python train.py --num_hidden_layers=10 --hidden_size=128 --n_experts=8 --experts_per_token=1 --d_expert=304 --d_shared_expert=0 --hidden_act="swiglu" --moe_layers=[3, 4, 5, 6, 7, 8, 9] --router_score="softmax" --normalize_top_k=false --routed_scale=1.0 --balance_loss=0.00227 --balance_bias=false --init_std_router=0.0142 --lr_router=0.000709 --num_attention_heads=4 --num_key_value_heads=1 --head_dim=32 --vocab_size=7550 --norm="rmsnorm" --norm_place="pre" --norm_eps=1e-06 --positions="rope" --rope_theta=10000.0 --rope_fraction=1.0 --qk_norm=true --attn_scale=0.177 --tie_word_embeddings=false --parallel_block=false --init="normal" --init_std_qkv=0.0366 --init_std_o=0.00818 --init_std_up=0.0366 --init_std_down=0.00409 --optimizer="muon_variant" --learning_rate=0.0119 --lr_mult_down=3.0 --beta1=0.95 --lr_head=0.00872 --warmup_steps=50 --schedule="wsd" --decay_fraction=0.401 --decay_shape="linear" --final_lr_fraction=0.0 --batch_tokens=32768 --max_seq_len=1024 --doc_mask=true --train_tokens=245000000 --max_steps=7477 --dataset="wikipedia_en"
Below are experts of layer 6 (counted from 0) of a mixture-of-experts language model. Rows are named gate (a neuron's input weights, with its number), up (a neuron's input weights, with its number), down (a neuron's output weights, with its number) and show model dimensions 64-127. Each number is 500 + 40 x the weight over its row's rms, rounded and kept within 0 to 999. Numbers have three digits each.
Before each expert's rows: "raises" lists some tokens whose logits its average output raises strongly, later layers aside. This comes from a sample of Wikipedia text that the model never trained on.

# expert 3
raises: " the", " a", " L"
gate0:518397489542509544477542551521488503552556484500537549530473514472506488549476487530452479563511499508529455544507398444454563467488442492470494539567544487469454521539412506546532476470483541
up0:511505506475504472487484467582447507473549493489441523483453486512478430437483527476407494487523537508535536452484466484501486471472474466535474494560508540489526538452487514460489425487479521
down0:397422507447492540491541567539472499538540530512511528554557597494463498553497484480477435487468486601479477527460494525469499539481520476484559483529434528475477470547598514411447560468487447
gate1:532529525486477559566457500598460500464485530482509428455510452604536478472452490493546604490460495534538477480456541449457543503464473535404416487504479467493498516526494560501555565468476475
up1:467491495547515484445492498537440523513438523497479509500483480523505492519536480493514487392517437551492520511553507505437552574524543494500475505464587473480496601442500413491440431493489494
down1:543505523582477459519479469553527521527497522473451546575524464507502535437509438500431550491501527523527585491501510543526511585526541497503481531502522485519510523515433499496507524548497476
gate2:492404539577520428548490513534534434478505505472546486496433558507582474463431448462483582486491515454506517459471509524462464519491492525429431501538502424540471531484556489479507471489462501
up2:555558484503462445571581573522569459491428486460469574486476523440515524453489509427503518559461540505489524492519539521473529499461439543471590471466506466445501452486501513448444500521558510
down2:512503453457518468540520595484550479559539526499558517478477563483464511454445463450503551481554505523579512498484478465489535517480540390461535487513464518557499488529540471541476463437529490
gate3:536554496471471516445429485564529544497425567481519460487542490492512540527567534489523473540516493514482536545480534502518466489464458417468523495535538488576496527550502510459465568569576503
up3:479465459543536472550455526477495530480486499498459487528518517407560476477493503497488554516479486519527444558488452526540544447497489492453447517539436464518484456506491476513527557491503570
down3:541489558474534546500549498486526520480561454499504526499521501541543497450464465456507548532432533519481455445554466566490501484479453478583544472488509530550451393449431486515521529450530471
gate4:507432516525587536521524571456490592508562497500495451467481504445496491492412528572465559462547484547490478564496522551483530478569426519502460502494536583539592505517534497553502483511532485
up4:561513519521446535508477442589478434501479508512449492481505467498493565490404466460500436492566453420500534475455519523543522522467505499517524523585468547507474505452501494503490489547524486
down4:539488448544453543491503419500462468542510506475481515573494520464424517499508500494511442545515499483517475441464508481506508576414515588420535485460469494539492466529502477498501538452451492
gate5:460490543496530483585503484544536543499443441562469434584456537475488445558473549494549482498511494529416455555535552537502457452476442513514513461516388539541534556525422451552462541477544437
up5:511496491519376579453546557485499509448480496528503475448462469490577557475514510539488439513498529544524518475451472489489479486478550467512449496517520417521427390457488500479516516558478487
down5:517473514495459514528527529567498500459480491509501511509489505516497489473551457430511552532485617537466466551490518499527531487475434576463489438522504470487528584474508511535485435508522432
gate6:536443493481474498529528506509495554495452555474490503558458519505491557549543522490502562500411492453558456500534516481514513483475570507468462478446537462519519484495527598486566578448513432
up6:579420515473477502438517544566468573523461547529500519511435496537460493495532518486500537526441524593438459481490495484452489491511509504496428554505481446516553512486510518531523502420556564
down6:449541450479511543575438494525519452565504568478505519483513479500538441536449455567457522478501531505521493460546572502514448519521522506492476458626451548502499468458523482516507427491487491
gate7:475578592520449546495514524513449512458492449514507476482465500463504493508418459420527520508539506432498520477443533531502465506516532484426483475472478517605516491526504478582470474453503545
up7:479467464358460455504513427483463454509528471545490496506589434566494455510569469553474482481534525540520563538520580476443472468486465462517453526582521538536506498427417504507459497558496474
down7:507511541597491447431525596483523514468517548476526516489487533468479536428522517498463451515399444573456488444532586522492451527495556488472490467435515490457422533526536479500483503496478452
gate8:503563524483564469511499521543466521479545480380526583549518480511517534516530506518565508498465542473506396494525446531469509536505513496509485472529522495535505534564523497510457560521512493
up8:500463513491469438531399531487520516532483503495480500489495501483503507466530515497523495445548508489472512569509554523490527470491479451596466488529453506466487470463468482471570518487492473
down8:605501484503519435515520491559471469479468539517529575502535554547563519519546515481468516546468460476447532567495490480565481446540513505499578483513429554546506497547505549508503529489555478
gate9:544454548609456447467565599544491530542495463450442481550565398501523495494544502552509535517448534506495518426469524528534559522457475475494485467595505485567549398505496503479499545483487499
up9:474556512489522572461547566464485545535491430551483587473461519529540473438498498451508505480498457525458552442509473480438464532474467458470634506537499527495522468471558456556496467457496518
down9:439497450554469497484471513493510569510502532479508464523536473470480509514494490516473490497481446474503568472489507495506460524513530525541551514547482486571470442532518456462521478502446438

# expert 5
raises: ".", "i", " and", ",", " in", "-"
gate0:516451480402459493516500539545483506439520396475493514504494528542499564538559450455536463481452480469486484455501471495534444579529512486426566422496572482554489524525467459539453481473541537
up0:538502472471511481441491503515491524452529502534501541541496546490503525424478571536510439445524409490492534543512470506542420516457558529479546517534504528496581556512509547515459428541541506
down0:462459499411486494515519571465470496562511403532559535451449494531476498466564510500586481476485493522474474492510513481452475555539516483510522493464507412543536535468546470526502465465471439
gate1:498523453469440508542528528517548486489540496493438391599520487447517506442569506457493518436571473455535490452542502571525465526524506521491438504476487551414525488521568513582449493534495414
up1:551543498570555544464476471476524460550486463522482525494544542468494505513501527456419490484475536505512492499478488464547446539511419514556577470451492414433505428570464505497519544511405437
down1:476495585540475470549565550560471547422484491464526471514462475507499479530500472541488464485461491436523515586543553482491442496454513474504542473492531456508540553491565491526480496447482518
gate2:551457523515532510530507430489485498454529484529530515509538559446532524519515456461451524495467546540568459433507414513474539484474468474382470532509522504514455516480586458540546520476526514
up2:488478465460493492522470508496502544526524459482484500460487517469524464549524500495539461582534512498438531510569419544472488399479458497508494507507483534523597501492438476520499474477570586
down2:481528490575588532509497537485560426520534508530514441507518490505500502440507461500454552547506524538481525493563481507410476459509512431467466544434544503519488422580532463468478505538560484
gate3:435460492534487503526519519507479476512464520493490395480442520506521510466433520476469502487550532528499440530477464504511466526521517419435551538538482502445461593529507555511458425515503406
up3:548521513471464521487450508540585591513524488488525466508603558520468526541451467437422512496490488474494538467495575439488427520500486464588548506525483507529522553455485475477533510542557465
down3:517527474474395522476511502417487438534472479546496501441502519504455469463479527520479531556533470493436513532484398505559498537511502491517452515368556570486496529537465540455493431509514504
gate4:498491541533561471532483457464547491541472440450547471526505432497485387478515506499442510432525461458490427505475403470501465474491554429508488494495499491564481504475484481480532517470486486
up4:532523459475504503531467491485534538487497477499535482462442482472540467475469522485498452483458481572515437560484520513460448510454556512464479526489581616458493473516482467460503565428541541
down4:485469510441540557578437527491427504464516513487488519431497491499524553522560524484561438566519547543601499523447496473512538528571417491535430507444534488498428481542469519555521511500531512
gate5:477459544525533516520475561488520487510477484516528462453497442455426479518596460490495522473475485511465446532476446489442498439553528543482454470528571448488493515526524524492530508511532400
up5:533598455547520476479499499469452571479477522543531460563443489533517527510421478502523479557498416465472467519496495443490470462534504420528565533521502504541545499465516436524500505539458463
down5:534462556552520446540566481575497542509465439493488443535420589530517520551526586455475524498434516523536514504461503501532442469550527548521556523518591510486488534470441479510537508466493562
gate6:496470481468528514513518493506460530512506384449458440552427525422502443476483468482497577476555431507493529513530482489412500531469502525500467489527500537460537499526467520532466524540447498
up6:483500461541481518550526493475504486505503529558451456555477514470570483424438523499491593515515475485442506593458525499451482446487495506560467513451465529463531522528547501493429500509553485
down6:511480494498516443447524542471474501526548567497554539465489490480463514479447482586529550480495465540493454509423478454466555498536525566505523612468455465518515471526430566478467497500494530
gate7:490502525512543430490492550427456492499521421482540467508450546478548504468447531483495584535598509490540476458507463572508487543456508500490519476477463522514549565446481513491569504425479549
up7:553503507537501470482462399484454491528510509518550571548504537562538438589542549544528472479554415508473515544446518526510500409524472577456552543512537501548481480558534525556388477506527528
down7:541420486512475532463547513458456501525455467535492489449503554541432526540492469472598466448497539525473486541479503463494486507532534480560519537463488497508430530473525470504520533477568588
gate8:578484437448567537497499510440485442551529461560551449554435455460527501505430502504505489532500465490439515551506528559521535429451478494494535529493554472523525482544523525494536587470466551
up8:534475510469576439466536524428477478537493429514510419495516489507498496551499433532541452560497564545511449468447417507472547524534548488406514566433523482372496502397533561512454515522580510
down8:492450556511495503581451562516497486559515516513507489477428516464479469534533490448472480516430526429520500568458478507535492448500541531549495512586504496448525518419534480485518490532495528
gate9:542517467398472487505468525563426428547510453499499440580512526565529456511501551513501474408511545481445472479470473559517489525552438488456502537558506490487531507461479503495520458503537444
up9:515455506489492480550479539510505534522464445488533547500441544572435475437489550509532534497518517554491499490525463426470558518474465531574478503492416510440543500468413486454520449503542507
down9:501509507453502498456500501525489547480569495457554565489521529530473531503455593522423498457507445524563512548449563446465547522505540503532525533405539580476415559519511466524472517485509504

# expert 0
raises: " and", " L", " B", " P", " H", " S"
gate0:510516483492500459540530510533529559545493456479435468516503449498487454476434453455558515446514508477486475436533575506539513439594483531461401479561517448565545444472509471473505499502467548
up0:485465557570489479452515490488442470509492433460505507563469557509517521607563459505435434478550430498539468461523526492613516435455490438509479556494414529479375480556469483575469495495511525
down0:524515518463513624473483490544540457438558506519525551444510460501452557554578469548477472495509505508567523451510482443429474595505507563475514499479471475552528545425410433444563444516447516
gate1:491509444462447500531553504543482517514555491560526505485524431532460422543459501503524559521519620442515520534459464521469510495593528496533419508547431535550555480555528567527479521477557500
up1:524529556462508511513556512453424484493506484413447486472478466518459477546530465416481569445531473529540561528505511558516444522559481490528488459445401547512541452477551533540538459489518504
down1:478528563531499483431455490503471494536490466509499460458470544539486547503561489452485428509503480417468472460553501486456536472572451469579548517456466503451484472472513542525474501475514456
gate2:552424533550539518510514524563442432527506474490477514429537484506482501463500486476503513593487456510535556500447518460428584575576516556539514444484519453560521511450438517478526587512477485
up2:544484497518558559498510459462491533508526523473513583540463531493499560491433464477493566554502530520499519508532513544519508591530527502517465472479537529465452521536486432461468542506489476
down2:515520559435488519494530529513524454505535505445451461454527514435555470472444482489494415502490483496401522436472552433484533509544522482406527532487499496430554550491452427518511485458507513
gate3:503449557462514471440459501439491509497472466517474497518545483548565469480433457534457553539465495468501527561469497519517472566469509488533437474455493485567542497525530535460459538440515487
up3:471488514499489445534556440442511501460533566465498593511458507570480470547549463516526512515493489454477480495533437501524496503547482515451531529422565497445483522513483506599519593448482502
down3:560510489602531518563531416478525528501439474411514505464456524531501424484583534482592534431532539487528461433619523500472521492502562440431514564541545490522474536508571543479505472468499516
gate4:514487499510470484529499462585492533502460424472560490508481435496510494482571468468509521515585555500503504433511513559469511513498532528506567458514459510475522546511431511466448453455512479
up4:498500476444398506564545448478498557498444502453464519455431535463440484535482482485483493586457539532531409474451536545458468547592532590500539493488492489459517544486470480466562492531509511
down4:472501495412477468457544460482517512459549536516462512536508541526531478568495565508391443507520479473534520516458517540504458489555443490505506451496523466478536552471565525569544498474473422
gate5:497476447522385427483527530456497506475479515513445513511568528402599549507494466515501521507526468463489446472461471521544509556455356526521503521507550507435467536501531465529453458487463559
up5:526520443486520526546507546465523512478472494471537466507495514490508476457496464506435472551458436451427505463463529529433558470392371523504502490615444515463458499505513444529525433474518528
down5:529521505451574517458466560499507490554487472571496473486445473507427479544503516460426519503508505541516551534528537518542485469571519484477588482522562471571476465448456522457547511454538546
gate6:527523514499553515474478533543486531453448467500531470485489492482591555433492471485517489457497461439495436482532538516477481569462514522456486522444547450487508528484501491429459424497512463
up6:503620531479533519516557504524478521518454499532491495519501490468556562464466529527517464523484504440444492509488475538486463501449511535495479461476496428502437548509521468488441539515501548
down6:452574578482539560517553563529482525493486511599499527468529463484526557470506531439543425535468519476517467545457450496468486468456506524490457466535444425464466540513498468550468505514529513
gate7:583506524514451466459498480429510542499467497534411493542478563471459501519462489527479508569538472457490499554448490573572526553554481494486497521480492471590538448569517552521455435477524520
up7:519505518390453465471538479521440476484487528501508474494499540491555507464504460434446510552415443515534508475475489495540538543543519553427439551547496507440487540526454534477404408469537518
down7:488466566467542483529471480449503470471477408484518551405531488503453537523521537509506512462474533501535462504551497509471533529453490451505499464467476508519484447423506494574532566465497496
gate8:514501444462461498570484546553519530477513460488463477535480474434535539435469427421535477549531499557451473515474538502569527440514454511492524548501467452503458538491448468572510483485501535
up8:550539508563478486519577436568537524530503545523524463502461489606530434520500534505465550495514488490495470522517511509459461429442478454434495475523531445423529526508512493471537515455479542
down8:524514506477495488545519586517524503497457500430543476560636440508490520548462468436481455494504507525491552524576500459547521473486485493529535445518480492490513453498412545512493537497531478
gate9:489510494547474503609483452488615586514563511466525486486566508509555605493452591500458460495530497585539466507486504450521521512485503455517517477509533507453422533495533534471481581519505477
up9:545606500473442502576481573503562499473551524552515570475488464475460497511470483517489505442512481488501424514472563546553541483467438547530475488500501505475500519511487502527560498438531537
down9:550532431568572514555481486547452469456475459519543499462484479495477464540547487406501454573533454420459504535476520448519557415490522412557507514495501557525514486511463512503521486530430504

# expert 1
raises: "at", "in", "ar", "am", "al", "en"
gate0:499534543520485525448538482514508478472509469458506530559432428534565519482485590478519527448513544524525528451541442545461472470521505463505510470487408509493560448446430493482444401506514521
up0:506417462446465524455426502504490436538501490458495450439564551509487514495523534547520480471508481465528469448532559502432512493526517541392514488504506548503500502501497493504472508559532450
down0:493522507588506477476499528497542409535445506523504461507410537449490425431467453482502495511513531515427510527522536530564498514415503529561506511509541504527499477524481517476459602511453461
gate1:528500575476473538517511503574473500446459466536502556537422491517484483574427570511446570461524427488549521493469482507516545483500594452522448503526537534496481468473503548456517463523479487
up1:460466467506518539510491484480601473521546496483446438462577521464426512504567466464492472557493562445503426479533504516585462541479476511522490495460444501527480553538421525422506516472452484
down1:466537457477496465575465490571446526454459478452453508473533531528527489415484513509511533546470542510499524550511589514445534518516500452508475548554564435575524500461505492537510516496470517
gate2:424486527482519497551494490515525549486469461521442491543452416439467498513426571509512550408478486502503518494448446497606510520479499485489528458507538524422563477489503461515483449530505512
up2:476523459438499475532511453546594502512495487584503476481513417498498511466410512516526488476531526464483488533484549496512491514490544568486482457501548541576501539484483426494541589541490428
down2:576498555527547542499518417547551511425467526500600538506515453498488512564462483527575484553462526499485524510498465544504533477449590519404462455526483471481495544459465476452558556511571461
gate3:425540544527445498548552532486516515522411447464451518508422537465565519435473505469536580554508518482554463553453505545465502498512539474490547566453513469475488416517514488551526507477504431
up3:447520496490469484467513495533515534494427517439491558475509522547516509452437502511522535496500526493425507533581468519507459545530491566525514590461419501521418476500438413483506552534552525
down3:470510485520472565544626459520522516562501518488496490503474491491539514510486565531513483511558517548438513515528481471523554511481523517533498477469490494583504512544501496526448519574491473
gate4:448501577445474590579443475576451490499546522470463463482508498476474423539484557487549517446487508535542459534417487561501495476534517498539487479565515520570453573531516496518473494491468501
up4:565512534541448506557469535405494440549497473471437488566460596413521543584448578535500509475473446538541473418467543480587527524467515439488487566507421456576457500504518508499497461465502500
down4:514522523424549499560523537476490518503463586479531540467465547521548496472489435510503467469493443549471462474475512543535590504476493561488460455496480538494532410448450462454494580540557557
gate5:513513564534450541498500521483532587498480459453441543561490533483520464463465414463533478438424490497575561536487440450480510535462488470461546499491463497496512417417545534464488556494514506
up5:538555537454534497521515464494512487501509522540472462490568512509470521487430552545454453537494500534431490483527504534530517484451453515547502564415457493546537551520530515502484473545455427
down5:543504496569491545482503485533502551480472532519496483471482552410453449490527453467520441495415487402478524475549510478542523477542481488564459526487435618487540489563480544512491521512495574
gate6:518455482576508470525511499584467536467510464541471552515461550520536446509457483497487533526475445510540564571435407455500478517500502510495581525475542493562533464517473547506512502504498448
up6:460585508475500463499513506490468477534535515504444465407508557552537498431526571480495499531541480458558561434502459431548414512552421542510428495512452574507531454533530502502493464499508404
down6:489480491514594460513514569508480489472531483494526521509554451505513402533445455517596458564481536469557524480466476500535522523542576507513520449470442514481503415558488471463478590562440464
gate7:500509532461498561491513473413486541493454482526476514557478515488491516477523525469482545478454463488490575517465390526481481442466533411523578428554564546471508471476538522587475490428492511
up7:497519505434450470466461509547528423448481484487566478453528416477500464522504521505536473518578501510491594443524497461463529484560503535543521549533530467460441550476506449533495484518564514
down7:540449544514465498460542570566572516560505504482462479477407508513496503500444534508477545483485532488564454505496541453530529508551459521522506502542557446466519444540471522516512480546523434
gate8:478475477455453531431453534445593554521479529611463515528546586477569537490535487517565444496441576459564461468492524506542436471516463487491506516530508491523520492486472521463489479438521479
up8:526396532461567483399440465467506539434503506479442470506447533505482485477580406505489436478507564520451507502446515518560473521525532504489494570486468456500486451459533492595507458531499443
down8:523462481558578452499582420533459520487571509467462482462496544475536567551507531488513493523497471471453439478523532545511643538466603476420462551548482535508538520406515529514507493506555476
gate9:476592498498513455560506498542510518523524441459577523497394510481490490534491536494461593419462457494575508501524503471505498495467524475486483491496434516573486492563558533508445474495534527
up9:530477599531553454524467475468502524478507464491573484478387498402506456427526516540486542452454503460535524489500527585500491452507468594512513452500472466517495520429525499462480475478565555
down9:520516414488539452464514480551502491488478639502546448491471515543415496557544473504483460491459458526509530495419549514526581501483507502510496472442531481507593533503597541579473403449485537

# expert 4
raises: " R", " D", " B", "\n", " C", " S"
gate34:509490466450476510493529517522466550499479440529484563459488481497552487501486439481471528448475454475487480516538449503551500489438458489559514520448468458502473481532551455452474566469566547
up34:497466445498476518543560538513516492537516463504514470493556510528501556465444548551544514410519516435484571500473500498428535525526478523508455537491451441565456525563500443413472498519597498
down34:439513566501487493512436508540478535418460466479451479466537480507427514439473520492563524502515538604533560506570546510595553513535490509499476504498502484454464467577542490499471576577451560
gate35:596464536573512484537457463531505514484588439496491502467471458483571532454527470498493547504488565494468510480504538521479467552502512479444517472484515516517540452477510497482513410413549495
up35:494530512559583561511456513416530488430425571517555498571511505517437447535526572454546493484517466524535549477539485484434490481545522508566521534499544520502493493525515522482476554439531514
down35:454463496485433511536478517470484496485578433501489542539465464566571488453488488458498545507472554443530499451495578498533432515553508458447489550592494472512497475479417522528551428486565557
gate36:458397443475461379492499492502478526484469506503528545535501500485567475470526478470479513504545516450515461483467450515569537443429516466472572552522504385527444515526541552491481531374473469
up36:499486524445459503448498495421455416462512491483486504476521504492531492467535555507500496517501523399537470459560574483522605520458525423486457530503514484459432530446453522461535515467433535
down36:449471471527544557477492504508483564459562486563548547499499536460508544486541470475423525549506515535450499456548487490538511474540473425562472505499487492502526526532524475544523381458488477
gate37:497450487515484489534456549482468475486549474503466454526438462476482551505501456497479509500519528438548526442523493526547452409459497527568477438520453481537528564538536568445527488477411440
up37:546539385549499524498536511561488512491483510530502559445495519513532595499498537477459491463522547497523489533499592485533495448520450537523468494522562476497505411520592540511561484423491487
down37:532481442501509459514504564522524444542412492529424491524545532537546528507499472498506471491448508543434513480479517441481526617586529480421478512416541450582521475527504457474481450505528554
gate38:507484500479483491497543490426465526560491431533546510525512508512576573443515554520557516489547464478460466474473478475522414546497465525487519483516452471430467503520496568517535530518564462
up38:446438533566523520491502510568459461516495521547491510497588509523513457541483413420529478509447493565559491465494572535417538548522552509528467565499565546539520427468509533531514494569442475
down38:533428450499457512444418548511498488579440518421447444458531463514514545530518531466505512484530436500493539492493526484477483509562483436444454523515543512473483471498502444517427520537422501
gate39:448487522516507491496511473554539519498519494491517469475496431455506526520490440465505582474468516434502529510464456408442539495578511531539458516516474512507421514532527444406466500583460507
up39:454577505516481522457551515422458524557478513465503524499520470507505540493558446601472524491518399445507571557529504482475522501505440448464458513487506489456475495533527527548477473523528526
down39:502526536504507534492568519427486565503503483453469483481505551522481503468482516415592474446473487493533456473468512480523481521502583472467530526462516632507491477501570469492524440472534537
gate40:467477484484520481512502560466522492555554471469552499532481497520604481372512441515516479480540503508577544504492461465505452456511508526440520521461508497467478408471504531426474504568504527
up40:500511509465528451544393488479490525552567576516501465520500513517472455531494492534486507609439475521529410516514468462556485558519496526532419532514520442444503512511598525467540531465450570
down40:477524477558483459515496542493508519423588473504483531512478541480471483468471483518514463571501438531461524442527455501447513479543541573540529528534520446537527547541514466554507501449525490
gate41:437438472468548466507476482465437486473473454519459497532458462446478465485505526508417439500484541409541488449486497445589492496450459584491473436494508477541489461504523545510459494505478448
up41:496509531535500485538549496513506441550461479485499523496544582410468591530510510494554523493439479477471478488511465434492509569442538420483467540536507488437570594525515444528429497521446479
down41:508514476514431481502463498426486474479561543495496561514500521503505496507501516507463517557529504540514587554563429472518532430500460557532523546526465477558492465562507480454457436449461527
gate42:459497488418518488489483463552473462575463484462478528458496466507513522533478525436474528475559564516558497471467513478491466570504499517466530477512500502515558535513524510467444456548490407
up42:528510482541504550535554505537515581472501572504516500489488448524453483479498479469504483493558513512476496513530542527539566481522524455535572468542551497525504453497504474522527474536540513
down42:492592520426567532457512486561547478535532480500453475441551507481523505522459458610482434444534531436455506486502483458569464461494454545524540508512487520519568566487501512524476452512543413
gate43:524484532466518430562439481580508477458479514492490505571532460512568446478468446538552520414600525447422461470441413491554555468480545485459538528568489551510542514488424482510473465471529474
up43:535508574504418483500451519547495549495474507552426499590461505506528504437609521506542471486500542529432491457448538483538520543509555504528456563550500525408483485531447557498519467464529489
down43:467445461498481454467449486488543479570483442514513472509511500479447466547519550557459551493517488488551467564552530491422489518428534543545493522467443503524482444523467515461453422541530545

# expert 2
raises: "at", "i", "it", " to", ","
gate0:518428489515544538469455473488448484499541487509595438458440466436587445489477563445484511460486518547452449452453504509546398520548506485510549546450519453550521553425485527489529469522472535
up0:527533518572503517503532479514515529500498479532560562429467503585488523479498470556427502454549472480538516584610490495559511480509515532505452497517536548495531486517483469508464534528489410
down0:523502495446541507488454474537426525506597530482525563566424510580486536485564501496606522501419492537503511465487531451540472547387467509488476473561421526491420483528552510441462459417525515
gate1:432461528475517543482413487503474504482480489550504501475495463486534457534581505503513478515577460515611557435429475457537529558470531532511437513533522556545527504489487467467518526528527474
up1:510574468620465563477494468521485508502515467498539509480488486545453535514538534492568549512532474564435397448526452534504558503483529474472514488474483519463461434507507494543571541541475531
down1:471492476437493518491462509444463510529468518478475448498494510490417495536525522473465565521461494560506466527509444545544487578430468544530433474464463517487539550496553474554510504491453489
gate2:468477457458492516514536463533461541415449493420444457467495541490433507507462488471440487491482521476484454498493500508472452608529525547474494443520504516471486472490414536499507504493527432
up2:497538503530485535608530573498506500541505490555425544547466500511547479543434484532477472490516494462486499504504498459447470430488464533487577485458541458466480545575554509521485477556540559
down2:508506517553504545451505547542508430458483520466499481538479535480513477432467552482505503513553497496500440555534446454505552535478510512544489481452509472488478466570525582505482435540512465
gate3:478508506541489527508535465478532549490520429505504511517485543505499540443536517542548552515511527401441512560512547526477487508560467509585491509386529510503481493484506459534495513522519519
up3:555485449536515547479564487537494455502457531478571501528537501494522476527530467524512531521438473484471521546487537405473461472507452511540546565467530518516409421594474443502508579451528471
down3:533599525503604434514472476553487432505452483490486481505520545548517550543462465480529455490500460456465512453537419523458441453500475504496510542542459495465541522473560547435496461466514484
gate4:546520521476400544506436503479501466486522472482527528514465500478503521514521504476424516543443475515547472502496493533465549514515460511490553466524586491565490459489385561541440531497424417
up4:597488486553480534441437554456528489519531533520521505484409539496464521434469547523555462525433499561530506453465560543492478490511474541509539524544532482482532513472541527460532477517501379
down4:500434523461480527488402511480481510447531553537505492460586480479531453492491480518441463512522492588425501487432543521538508441514519480462467493477461568533522480519418545477501556510448461
gate5:491551553568470501532490456521503539545464519474444514399456522552524540513479555483493539446458503473541480534504473495460501488497507507528549533537552482476541506591453528542480462494399504
up5:550453520540606525469561458447505542468478450480498504513505504544470506509558436487455501495446544470517509547543487459581468521452508495482452511540563485483521461421477492503521518571542540
down5:454458446506538491544538478528474432486483448550506492452492476465470440451530436488612472491542522434414471493537553414480495444447481498486490478523477449530494487540441490528498491557517496
gate6:581475521476545475483529580502474514554530460513549453568481466499525499491493483542506427502442566490469528558402432458464445446509446506487609505464470483553422546555518535473474519507447529
up6:516528527500488536478503514542496532518527541502529502578486540478536531527546508442508516537434553428500622511508510510491535442532524505501525451581509542500482575529489508509492419548468450
down6:506480455526478441532466537516490484535489527609565527479460512486543483552550572494510536539492523472530562542491528458476420551436486525536552497567486508453433461536443467499500451559429526
gate7:556469535547495575438499542451514476546482563462518496509504476503463446413459504445491474469470465462513535482465467490466430507510502506447535483593536596491508555513514496463453478472517444
up7:500568526499539526555486496516486534539519499512482473471507497531515554412460487521519496490467491497454477426501506463509441527478529487578567460420495488468497619473529494530498540518502512
down7:502511487552555507526585519573546464472496523536472550469481541493457437487565532504520533514539481438470597570543536439448509533495471455520531533512529463474536539593496523448533515475467547
gate8:501456520530519521520535545540507530485500533437472491503579528449486434468487540438503476517519482509471499470442486516494470580573466484517567500507509501592531431517528489507514513492496530
up8:433537507483608492434492517516504422521529488566498522386498526496518475456529488503444533513512500461471452508497481484502562471426511445485517511524526503464441465486497496535521422451461587
down8:480529482558520486507505497518517456517465518477500485532523535419492475461503455484550457493537481463523514433441455487566559500453524454411511523536579504497465489474554484485479539528511512
gate9:551499466537443528514444463522457543480451533542487525576489464485511429553462510563569496474528519448410411401476456465489484492494451498509495514504467454479543510536453503457465487475467515
up9:564566489577558508522433478595469500536504534419442545552509495513494469455486477505453498515519467452507535537454495484566452535468477444564512555478486499511521510491440500441460487509566472
down9:505566428475477547491476451490452562522478439527526486431428470445503558522509513522512476489523460574502489480498490478462572565520543558501521545521456525475429497495527497551495479604491537